Experts of a small language model.
Size: 12 layers, width 192, 47.3M parameters.
Training: 700M tokens, 2669 steps.
Below are experts of layer 5 (counted from 0) of a mixture-of-experts language model. Rows are named router (the router's row for the expert), up (a neuron's input weights, with its number), down (a neuron's output weights, with its number) and show model dimensions 0-191. Each number is 500 + 50 x the weight over its row's rms, rounded and kept within 0 to 999. Numbers have three digits each.
After each expert's rows: a language model's description of what the expert responds to; "comes before" lists some tokens at least twice as common just after its tokens as in all text. This comes from a sample of Wikipedia text that the model never trained on. Tokens count by the router's weight.

# expert 4
router:503523450447562507568433450560590497527538567511499457454486652445456532472495419387500462479493492572432406464430519472607585390479511469512592503492566450490440542537400534494503441569507589440469447479497498598496573603511556472462522425557504522597536537499493514545454518484423440495439452570488472515435509476512506448591476561434503493544472540546447547491447425414507545520485520476592523562480530483431506489536494586440456496515537481498426557503445577494576504519389502580443467438477431565526557514507528514487460490468512493474502451487431492560445517435496415445
up0:504490496551547509560506516499474449487513546471492536565595547451506465528531555495521499540508452460490560358634559493447497492454500561493409457497475461484579505478502488541443513526485486475503535483390486368449473437448536447453532571484536560508507414478563493522517475506468540591519500378472457526460555486577560478524566449486467559538616466530520448530484534496463460443569495480426519457549523538494543496602462486499483508496502485496504491645435514510418404507459486550477515558418480429458534399483387432569469496592582552377498554453404563496565565446458490485
down0:457462446513471510518477501505363489539380550431486543547458480541441521592481529453411583639484538483537460435595488512555580528523505542567511436440540498494458515463438535452458593521463543464546536429506501433500450509465475470539349457505501408474518500519503500465581607478526413484329550442482523494472460498551518540576470480512554529530530540537537501512507458501584494492520475597482486518593483522453493500452506500531480612455529527571557507519484552498411430525430532474504485400583479483482443554534474505493517411569503491468546471513402419527531509407516484559
up1:570466574481448484517570485419444385507523524496469529474500524528518485535474512484422572550450413529564530490525440556374509481465517526411469431564523481500443473486495576437451398524535468516513526543438511491511503516487454497451489538564441536596407519511417468438494463546465388543453491530498507392503519456416464644506541478552493419517490523494472511507490556451574514497471505521555553482438470506663542458608533466456556483534477496472575474494471462556494464495480452480449591578423432497472407516364507511556559470467474475524591490471491475538433512539479633491
down1:463574546453615547499474527543502542484515540501430552488475510536496430450559499474487559545391510526494533478498414412484483475439404518486452574596554519489445479471558445490507494486499548574509508503353584454482446513391385485555436513525516489493475453519408536454476425577470498415549467621479420521514459509506464531515528535528496484502514414463563487417471497493567517489514454472542416439482508557477440486450512477420599360470544524452537548579484611476550484505465516553520520486497548448478523494570440486550483548643544487426565463562497492548595542536545519515
What it handles: Pipes, spaces, commas and dashes inside numeric tables of sports scores, attendances and election results, such as 45,000 and 6–4.
comes before: " ", "0", "1", "2", "3", "5"

# expert 10
router:474486515571440519534555523543553435501550529538579545461559503480565557528529412434500484489424519528537506460365527569522502460555542417480516547545530491490443474469509523495553489593467598531410431495550530555476555495500576489494567461566458510498445574465553558580505484431401427544514505474429515489529444495577482540580406500430538507578510487473507548466492411461526539534504501458487502580509484549408540501531455517383431477537467564513490552482423471567531456498514451514478510401380437587460503444579569398544456438489529421457516486501530496558384509462453383495
up0:481462435471502561567445542421477482509392580523576427568484542498455557494519553468482546533453516597553491508547559470519467486489612571564452548463511511617477486445501487584541580475601543497495432481507477462473528528471454517429430478469515478558463384528438483553495501481547457531503519422454555526490548543477494493529510434400462537483509473561539539522520514535598474514606521510549505477406434586557509454585511522487534509442575454447524388495489541459496474425499421584474533548500450465486459408560425490509500487558562493524531489434518430436528539342389463446
down0:521449502462564513490576485488424570481484543541476460529470498486546499433544547411570360448466546494476552556610557560483478583484569447557477499481464581456596455460490564490528548537491592432527520507559448535474448500488492431588483407449486576563534494437418479464546476441560481515504499431539590527666454453537553529488531477523456498544493580467439509495501530475554499494444537513566522497482475461501499509507480471596439515450452518394505438494475526582413584448533411506488547581576538412450548504505517575543518533577536544489494439514508406473467434493398537436
up1:441526436457507471494473437533461481530507443518471494579568506484538531408505507489445574521455460527458492528469461486413531454487531453597457433619534513539578559385453453490518426483538466518553429460463547517460508518428460478363493591473509560574478455457500508441444567491456452648494508519474502497379509604576504457445497463558480524515487527502549506532473393419472538495635472553473442469401542606526495485451502544578478555457440483490571464532550446566520460526424480518491506598531463512511546467483561537447493623503514544451565520523513525495469593514460531560
down1:582455445452495560456542520490545503445424460552497511504406454531616525478517511415504486592510425587522528458474573539596543546521520530518489473477417547502549557495554480496533571533440507511518510474560505514457523413543478481489461496465481475468482500488548491419642497512498511390553519408487550534546593547451559553436517479656504435347466502489435505491505487501471478455486495489475561573569457503463426589462465460400544407453525504498465425468564436475470525519487545488499512465465520454484398480527640528500475527433471516475514574455558531559502539614465584494
What it handles: Periods, closing quotes and line breaks that end sentences, plus the space before a percentage, as in About 26.6%.
comes before: "\n", " The", " He", " In", "1", "2"

# expert 2
router:529549494487530580477537616555507420551507499571600414499543590491630520547526454461457408536456524473487483422467475528531538449510556523509556584500549509549503485520483539590479477519537537539457516527518562499472511575470608403557513529621490657529492499517473542598528426476491470538506467482421546501475431501494549429584524583475458479583552498553540523571472523484551546546522493476554550516540475531504447519511532593467471514525468575496466496513438535522498481499477426535443573485505490485590580478544618452583446501429491493424525342503491516481508517398489436472
up5:489478502604520512560616462603484443481555466382440592500515495524439492517532481460466542512466534479474514440452556467413480560530526483521522518579438394528503477512515450470560552488538486486514540521498409514478517516458519535514489503523544532543540499509505437553532390415506493507497518524519447496460488412474386454452511540497502524496539542582550572528483495403581455589481500426489513518486555598483437441522434455533441494475450542528582446459387494469532611546550447478417527430485523561461444486482511511528562348523511456519624587552526481583535396568408494487
down5:507573562454479413545487485514466511589581485534490458527449518464508513525576437515463378452504504479526482532503583414637527551560468481496484532526454486460596561462500529510437459533564504483468472467489472497449504427448481535483540504446470486438514522604464416520460470433539425591375464454480460526512509504477535416544530532530470420468570527428460452426509553500487524485498567567504581526517499466559513453570481387491537435569489416423527521415449413537549440535490450495493631474509420500600503468620511506442522564483492445497546424450459473590571574549465489469
up6:595516517495463478672520521482566515486477465437536542482446478452447507465564411442523498538391544527460509485419644503570622484533478484503567435504600494519537481387503468491551423526452507561470490423533493582393489541550526478521542515493516445436551456553425486511484461481481526510495450484429553445448526594498500531473537507545553541516518548525427561507556448539576550469512511575509447549479553541469507445510482428454501545530483534490383449492472539496494513463493495497474423440431416540509564563541507521559507538460469496514512463448522583590427599410468383422
down6:440547500554481521451433585512553525486401508516440510467449403502529417520460398526480545573517554478517499663566515519564402505523486542536451473461421486532428495483544427485606529489467536460521589432492450511520454468568493608586416562522533489471562476499466493512579509554500529515499498491517557434368399488486469461489502468519422526475486528480452481470519613526487546411461492527504518422539555510528510531455452533587503422558430557502539464577533457430508466543444505473527471473561469435492422502365509475501421489542468468444510533454555605542569552476544569461
What it handles: Digits inside large numbers, the pronouns It, I and You, and word-initial capital pieces such as the I of IUPAC.
comes before: "0", "5", "3", "7", "6", "4"

# expert 6
router:486513490426476564515565511515546408511470507518518439478520525444617532503627518408469438472476548506461431517454528490495493412587499443460544527490514512437520446506460588489457489584523537459490501564443478500451511589547561463512570495555456561554427503433439518507391424483451466574455446551453475518485435550522584487566428565441595400572493518535462602537483512466503547545566468503468522502484451517453502507592543488441443525541490460530448557570379584426550454521500466520470535488444496598499495473512579504586458422418548523420542548580463484583497486509474429425
up0:445531484467541465490436527529438592483447569480536504493476482461557501580466474536500501513479518597457514512500525480546506483514472507522415540477562514565508507409520462530447556506451474442565521482493507483473543433477613598369454534473534487504425450489535535552556455486444422426357476522492510479520482410458534489557479428519470523529465584543433443610509439497506485455526461566544534506436528479495444592435566524471437504529488510486461379478604589481472465435473545541621555578401653426582438534475579503490456554507467491481418428464519485507427540486502516524
down0:440509420504438419506436597526557477471450460539539451515492529510447619500527437501477492479452499489510501532387515443494446525575450482524422504590458454558568445491603464558530458472587480561390544577498582415454469527510540503441581478477555520482488528474501411520507534463483523506505492601483439498517460392546460545577498454505548471551453505472606468475541616448515479467524581503616466450519567596620500474596560473543494463469474503471447589541466452526520536455450518462552587543417519538523399489567471498480545464477483540525454533511577491474503528594444503475
up1:468500504492540521533523455539478509549502448476521566450560552466437517535457448458505512585469571488483418525498507596542564476484514503482491459413557473474435455504519403485590461530436463482518462512447501444468552491449567532498540535524502447594588519466546474431552482514502493460536589522450461532526538586510574491450534379466455571476483552473549498484514487402554523458536545462523518529582610493375542490519473467380402552570552477397538509497519450444527581466454597519485455489548495484477363676462443491488526553520462471424451452507406489547496464514550596516
down1:547494515562522435599416523554515530470515562619506553534450452463491466499439501521574461419526481503496454467432537418521474519544494534419444385409529490549533508385525589466510487546520527502620468506484513541561571523484438500518463550475444552606485548522489451494520522542473483471503508528594441580455504518504466476414592547540504479339554463473436565533451517478394478433457512527530452405578553567531437529437542546510527489530512569398577468515518442529447454502456454465481434489547466471495666436456453497549498503486462490532570498438529508471479518554490557516
What it handles: The word to after verbs like enabling or due, modals like would and can, and commas ending opening phrases.
comes before: " the", " be", " and", " which", " but", " he"

# expert 0
router:561472461518449535525518601561480505502522518564505468531513496474571535553572474426530446480413488497463464457433576480483539459529509461485589535534503448460524390489422514497552508575506498432437490624517520539392539592445643462432492471537492605543478478446470490568451446406459428464429414579481554498447483496499547462575468547509468462530504558472534567491495535509519557553485529481536545487466627581506487571541522545464360501573507525524471548511394579560538466583481491499512571528459473499512478452625548466561430453518433511468551471519489466481435558466485463435
up0:487468509525530592523653460479517515511583497517457538532624510436525544500471442515455482536528493446485492513427526551480484467433437496422567563470531466506426496524503466561384490523573479515470532440451511523443556597592518562545435449526496473491567543438515513486548603539523437449530617551462500629493536499489482493463517577502543564537457405511460560472475432423501501479477592501557548512503450512384530511485461524354478550604496535435584537548418542521521589452500515492481538528474473479524497550533541487488533462383547430504497480465557450491526491464536426388
down0:478480436545568486540482483456673501461600475375454487494459481489607480549486566511575523470529461450487550433561571481472500465458437517431560464518482441499528491532477378555515503456428444424435381513469504488553476513492453503548485536496545470531507371564473426521425593484583562495531517518473567363452502527487435515379567529501485537459483424500453457497445547509475529434471508410509526518503539523493524391559530491558479491503512556466433557430535474423478547423441544469478394526467537479452517475535512583448446454467420485472528480433537555567519488532477515494
up1:489599520597569574485476447527511472544410541407495476487532527434462441523484479437527569478470444510537524509522487530449535535605515584556495449490558531537421449492375620515457560434443497558487496538518567485482554480501431567525478460527448518437439533554477488471590633520464444470556658572529449455520418571504520567517509455516535455461520431568470514495431422582513510459563451512505404454462467516475467470529560573466582516476482502495444476569625424485419458506511499504527483534426498486437483496446449507433547464478486517504627452527494565499458503454496535559
down1:509460479493485501497455505512501534495369561436411539512483496465494505454437504590565550423418549479447460563539492479480448423568482513471525455544552405433495536448575502441527517555422447464596497456524531488557486513537516530507552520578581505486538535557505522479556570517483511474519533409358392588425533486535549418488582497567472574493492454470508477469374457561550469488568434534574503576548564542449460589454440477487599551490474440496480416489523533453472427559495489493551500493567584476522492520457483519471576552598520439485444506398561445439497538542433539457
What it handles: Clause-linking words and relative pronouns after nouns in biographies, such as with, as, by, which, who, when, plus colons.
comes before: " the", " a", "9", " he", "8", " well"

# expert 8
router:523530450463458558513524527595523492543507547550536410528612493418584503498599498502513471474502526557432423530483527460572586524512544432463583527535598459503536521469436542449480402576500443414537482545384547559436517596490585417449652489517466556576419586473468503560427424466462489531465432515529476548478500540461521503514446546430564489588481549526530626546477465449531502554483497553536525558426576511491519557509467504469470489566528409468462513505504488528618452538507450532508542484423492542519463487563501503588508474420542525481471503550448501564435508517495425506
up0:477450504545547511622436456488553543502500512602462498518488534598420529502427355498570460485549500602505478459451529486596474505484522419457483423528513502517448530459421633492439447537529536511506514416580499504486637586556541470494435478500553506469580566581445475489459517541450446521540548484425510517492548421417436431528567546512407460489557534459460528568509388446469511550523566487447512467528460470517478485459488515443557513547435574512452443537556562473431527497483448466454565541475514509500519480505534543390461480464517466477476567527570541559444611464413485527
down0:444493607518468550439481473494536436510521429392480521445559610606427530514559525482491500504487397542552524475472541483486465493563516527475507507551549463489499575607470501445421517502448480511540458513611607572448531550403532528532584443503595430443571456541580465510535541514534484557539532569542487437469486459495531568544520380504491587482498457482520503563442491480506431479526415595474518476506534458512482480390497536454548442422562540496493433471506432525562523570580528463513472569501498533515486505484617563460530467467516549424389534468454405477396512427511507491
up1:455513511497555482572485510478410455469575421507502496565645556451463507479580546433512507494617459488563522475456490469421509493420485567498523617518491533534500516540450505439451482558559501473496425483468477585487511542528501516553538513476582533562540514484482527414440543443388492670485621537555482430439514621511497413575561393469534565577445524440532525429526457494522546427502540508465532482499447543520453457453396562507532502445460504446533566520456463461500534486441488475515404504557439479549528445529469504527468589500510518525475475451575447441450493433478563545
down1:499501573482446523532460501468562547551542503564494514605489552505499511543540514463400428455381447497472525487529572503575485431511518458513517541583435538499454435536469542533483499498541551470400477553495543482486435420473487540468419494535435501523487460525480498439540531528561438469546456419394578472586439552420449523501512562474472524525543477442563510555491567461479518516562589502561541589522489495603454493579475462533541435571511487541455469473370596450499539550532632507428513479484537482488497538495544523500481427571365591444589427425522505476491561558517592444
What it handles: Prepositions such as in, of, on, at, from and during that start place or date phrases, plus month names.
comes before: " the", " ", " a", " his", " this", " its"

# expert 14
router:494583531481578574505583551553581544551543555591500491472536567485507501548581517426512465487486503522472398435544457448532608475463607452523503553532552398453583518512442587475419514524528501516509492556473467585433492591460559468461572490590498521517456549537436506503459445511457457510461447446479529537461470527482495566590492519464521468537531528518530527523440475460587572591553514453578519563435552545492463516526466580447471575530554550476475492453393626476550434525515487503416544446453503504528445530518562497558485494512538516460584425507420478466430561349458536481
up0:515491414416533525425479404490482418464522478478577514450612593445524480479510458495476515568510501581582502546498421658414554541526502469483515511468506454529521458512555475526543513487489500507473452544474612542460530474491543539596474535416366573578446493519506513533515616468447492499469503490533509541550433419524474579467521480508517528554499529470512512507487414481495487495468465462591421509564584601473561485585525554436462554460458435530485465450453481450539635447500505557512521543457381480432483439485454410522465457492488491412513513570509425399558505547474475471
down0:461487500399624475473489520506462521536379540554532507527498437553546504469497532511530520536473474489459507502496540466415499590484454502506452488559460495557522488496529430441574472545524525485478552604470451440510494545471508448501471557509503513462559367544488487523508547608493511583366572490491457454477495584537563471506525497529539461474437539467434541576481448456430427497476597507487546455499504577413696516542477408461503368505535511512493570532564490483481456500554521474569511539507535448468482363547474514525556474558549368497502478519417511444477600461547505503
up1:646572448544525491448537460517490436424465498477494419564556520505498459447420436523509453536525547542590548526489567479442504516574521513455443417506516531430512506446492480484507537501391523446452489501469548521389551493501598532504473566517495541606559386479510573629471568499490500520545522505524557507542487500479537506438481462503544467533471570482490435519467553574584394561570502529490521542532551544560550516541462567467530565480450539445517507660574407492432532406508489489491531484449433452486491539430586383550523477482512533435497432505464480472515449498550384469
down1:442507511432466463419441497428439494463527554430477583500470553493440449483489588540470609390500473473514488518450520492467469540492439545510425457515550498527450502423547495496487493577607431492433488500603421536539511463466500429437473554497595458492546501480492536473571502524500569548499565456527379631412551525500531522503475483437534561509563471512523507529531530496563513508529526488459507471552505531530580401546455482423494509600557456402566424574473545459451592485454549409425566484588608420551495421510520541495560527477500528558511581426524479458497458527511446415
What it handles: Inner digits of years such as 2010, 1994 and 1864, and Cyrillic, Thai or Arabic characters.
comes before: "0", "9", "1", "2", "8", "7"

# expert 11
router:437488442523460528549545524493503448511542491486536513494506574439532580525619450522461489548435470523450441469434499588528582406382493491563534507522524423473473498486451599562485435601520559466487474517421556481473511530439550486479589455551497507554427490491499537547500491469517452553462485476471507476535422576525487491570469484437565417572513566531557637584473523412626490547460562508525499491487508597446496513606445563457458511558442512487393557513384542514550431629498388487492458500501521509509487511574567461525491531512475543496530432570440453492486529495421462478
up0:586464479494456469499418479527532479460453540462609545535469482471578458523586592473519502541535516506559532534460522533574523474482516381412496423545548426538428489423487484512539460432533544540441537523492486560419468494509565428516445538464483466471461575471505466525443532485523553526538513538411551501527492446493509596473389585571457529501530438496462577545523481594506650535547451431442476503446492451564528476472451463454575504574487537510437459390549528456396508482601598442577491449455433552504475468554545491513462534478605559530549490488513536566485491492591422436
down0:535507486526498558512570406554393568576503535408528477493573536515464498517561440454534449458514461466682452557552531475602451463493533530464472488530465530549463403557505430527460399546524402598517496572533475488468481483453525488416531604576494548455505485384482521442559483510472480477489533500560470516554459496479520524578547534506423494442583521475503380479464466496497543521514519504534401548507505359481444501484480497471508486574491462519452507577436434471546466590511506515450512470542436537474470478441519488494497486369501522605529557383554531508502587472480555520
up1:577488515527512495513506573504534424536451475528554517502470644566614579484560498561447466547491541493446488493464394507524500422453540532544456508561516595496489537422475457511428545447471570566549520487387430535535463442478579557463437480624536510554484471548465463522565515439457555533471549461442472463487579498499576511500471464435494502556538538461505466522451521548666558440538538545552545493406460519500534472464525570498524481455492481484419474558565464550432534506409534563456425414425532555494467478436548518497477512492592453377490377489490506483527436469494456465
down1:432513476475487545561570486468458515516525505526517495496463432491515492559502473473442597528559460597495426503482574512534430473562446490486561546474485432581558478465478539463432519543439515492487472535574593506467577535561501487563497523403496561476466451527473512463519563522567584460557417515545563458488517514512410408448414455549446578454326462560477522528592562418378514470594487550601483464542484495534436490515417464551534467522494488469530501502408571444550476387527419452515529581428503518514454496549515565525521478499450462559516537549541496434447527613453486442
What it handles: Everyday head nouns after the, a or a possessive, such as population, people, family, team, sources, often followed by of.
comes before: " of", ".", ",", " in", " and", " for"

# expert 1
router:483480457513531534520505495527525551533542495512528465519497569473503540532553404463524500577465511519524506371485448546594563530485503407465537429458576504476526496523434503482547515609500523397475429574363413509496542566469523440468631526575516576537496541453447503556503492466425514495465544545460476551482494491521549511498471488494536458544528496526529653557444510446525461593509509520489497555467599598466452475546404493484468449551436503505441501451449533476525485497419418561519497474525438471519492504508575438575481551408588479463510356541437474557449541350503509454
up0:540518503492507438484470549517513536476437556492511447517461557404509497476504497421546495503468542588475516506565488556539572487514467479481592459471505458446537491530522499447474527503473519526480420526537473469455522419565502488566484478495497506527466609522565458550485519417652537568489396394447474509496391523466497469549507555430448502509552481489542474613478508500491469574490576513490458550574482506489547531574515580597600540478510392427449511541519473409444506536407445465564545507476557455519469331517467431586504431565409477486495456518343438570469528517524523530
down0:426447511476479462451604452454413578517437440482462551483542418596523461585550493456540549566496492472435468515469465533483426433490468457519548555560460458500503434535588486511491535521430403391548472556522442540506469531521527512450498545501527493542484487455509473538470663543490543478522551543542498523475560541587504543470463467445519467373485446514502508470543524439425468517495466511499545571513538490546569444453365516397465513528546558392508507492541443554488488373466490491423451524456608414478416473529538485598451513459513444558458500481495594464516520420435551450
up1:557546490533398434591473505631513508481508495475499462537526435533533543528471568421430490540456357436470507469551523570521521467561519502523492468506406473542367459477391505473592450505456467565541379478529506439408443502477537468588502483481457424465508531450463431569517473514487551488489542525403454597513481660502519523502451561518479497480534480433485541558506466456436498430584469456511475428439535559569589564454564542533499574502533466457485563450441475427523432558573485461503568463462484552514523464526521552454471492454514471566437451489436521499431421495477512515
down1:547516563458564473457487475502498544493511604507419547468453448399452508501414467536434508529430587541614500451519508591408436532474574514490533469523467462426502496504484432517487498495513442461562542540553538429502528521513578535482528404476521537574450513530535502511552534528488439392488403489523446496451601515653591525448639491498463489541536492459445495485589511509454508559502425493476466582563458447479444460558508488561502441524519498545421454517517397486495592474499575503456458423561477526512515433544507559574376502423525481504552435554553567485489595512519499457
What it handles: Single digits inside years and numbers, especially birth–death dates, plus nouns like time, north, majority, beginning after the.
comes before: ",", ")", " |", "–", ".", ":"

# expert 7
router:488562551449558551538583499524484460509538576487529460457518633405491491538545367510532494510501500532457384496465486478499528539473506446528471470472593438470467493487406452548420432483428583486468494487427589579518602584434520553508571459543452558565454421464520561485451498494441531554472502497486519530474446505470451515469450517514565471600444564533433514502437436459606468581489523470546529567444475489509507542484477539419481591480457469510455480532473535469598427487440516565538438473508464558546549533508513497563515403484512507467545368472406478472420598400461478505
up5:407406449492501462526386513457569580577527505508475482476579547455566434564405378462532569524496511490513481546475438565534509439599520441523558490446528364558490489519586444434494562526519532486495538570457499442468564518518514458502521434461533528495518478495530426513445508358520522489415530509483436516383498516557496531512496500490488510546489478396558437511514583377512519518506533559493485553549464532499447394461348488562499450622529533503506516555506544444477456517413481533484489513501510463467521553492477561516493495427601518505535527498498594519503496498472458628
down5:421503548515465512497479505451451475486530492411531417491552587587535483389404505468500466567439486523532447562460479467491473406516572475519440492418512445541485552406586469564518492561551481516585518569510613523514472517485567475472561481442557531532451530489502462545519522494521395471526570414567561421528452537472459506541552512472474452544440500489549473493458644500526523536413533599562441524554489425518514521422538481527439377586499485447484554452481397444500486562466494536520577463446589435541531514534515421528543492487457501559511567561423545385534471509480571529
up6:464461553474475543511558520514551612484511458475542536401500566548423561499521546555562442560547470440490522414504470446562531446447502567455469614536548556659535535483444491431480527457468501495418396498496422540543482565442540447527511455498479483480532507561453523524523450397494418451486513512587484450522460524554515471529425529544511488596593499511466573518485462573502441463491594527521501409549484505450561555488411564532518464475455526463531429430509508377540501502425470540482484471517472455519474444448545491511534487437422499344445477495575496510437377510550535545
down6:439548489506518528440625536505494527462475588537598474512492519566497402525615496601494515448544484539488553480527426509479489509482488390476451494528477437456465585490396500495521501601473444498443558463538491450553492504461512560537507446503432432521544373441498507402495444561503466459518519471409435572551560451619538491516570541491493474453503458510457612458501455573533491529558585531464571496505465527460503560522608423503458529528547481566619396585532416493493560524536465467401520564509551493475532492495510485509556554518488568501400456540497520429560484535569527510
What it handles: Pipes, line breaks, dashes and header words in tables, infoboxes and lists, such as Rank, Date, Location, Votes, Country of origin.
comes before: " |", "==", ":", "===", "=", " -"

# expert 9
router:373477560430466493545578535493609494531552547531547500480576500402516560579522475451461462602516466584472497480441560572531518486511498386516563494523512529523502454485438525590499463557557510437407439487487556496490494584523610459446545463553447548505417602496514605554419419398466522508460527558512452517376415461454538506532481491541475472502502548456460598551429497437541482515517611444534534548525458461525468536572390439504486534495494552523463470500376534460552487584437452462517495452445450588481500540559498475485484487472528481467510483498448489585495521511446537491
up5:480515418510535560462538518574587516474574447487529519479495525507543450537457483456436407502543461458474461502534499523467566502507458554488468455484477484497491522422564502442544500489531463509464425605429599492552537493496467529487466463509530575553529546541414418420596560588336441455522510438438496592545502539485453453489442602494532477612507474536533540501449519361546569539647503469545451589520527490406503441404471470522579472527529539511510608570492452537527472559447457547451512456526498519471559376510510505516499438533536503447529481539535563567530543494515438471
down5:635522570452455588588459569475453532495521535485401607545530400527508485435467512469497561466523577439430458439547489476562503545572526498502444484500484536503495534612499444463531539387390403503573512394547494432557487530491560480512366518561551584496548500473512549480456483480466496534508499457518512507438583540549500509459524460487512505486415465459396487514575569545410501462431517509534547449528572450443491566518629493527488444468490428446530511531482489463398485481483610532502467502504539472560531533498497547537497547430476527494390551475589488489452448518492560555
up6:537529580487560513589477494462571507485524544476505522397516519423547504480486556420505458517494533560495428562584289543488499592551467473545447470470530366477465558548501464483552502519495493489429525470508509495560481519454448496576536415529476387498496541505501562466506566501517451465467489428490525515514485573480545447557533613432548430542574521415567408452525499522408558506473440450496512527438537460578551485455474471494453509513471546474525466511594568468574497497563475526419554444485583453483529542495481527422517548431453513486523377450358558531532490519449483492
down6:544434441516427533453479399530502470461519565518518520476533484505537510568477598499575508453419465482569453465485469499590502481616389569529359491470468579481352545527535521475526537492500478426410458579464585537503550552488517405543461438444549532509415473595489438516588405436475485551466530493566510512583516532508539432533551558558507484492481504484493411541456545501462421451545516595441590442471458543521476482540547568490496501521589478590564524536511482515546493493531378519494499482519557531475453551523506551498549554533475435490474474559413492495467493557582511416
What it handles: Past participles after was or were (published, rescheduled, released), possessive s, and possessive pronouns such as his, its, their.
comes before: " by", " to", " in", " as", " on", " for"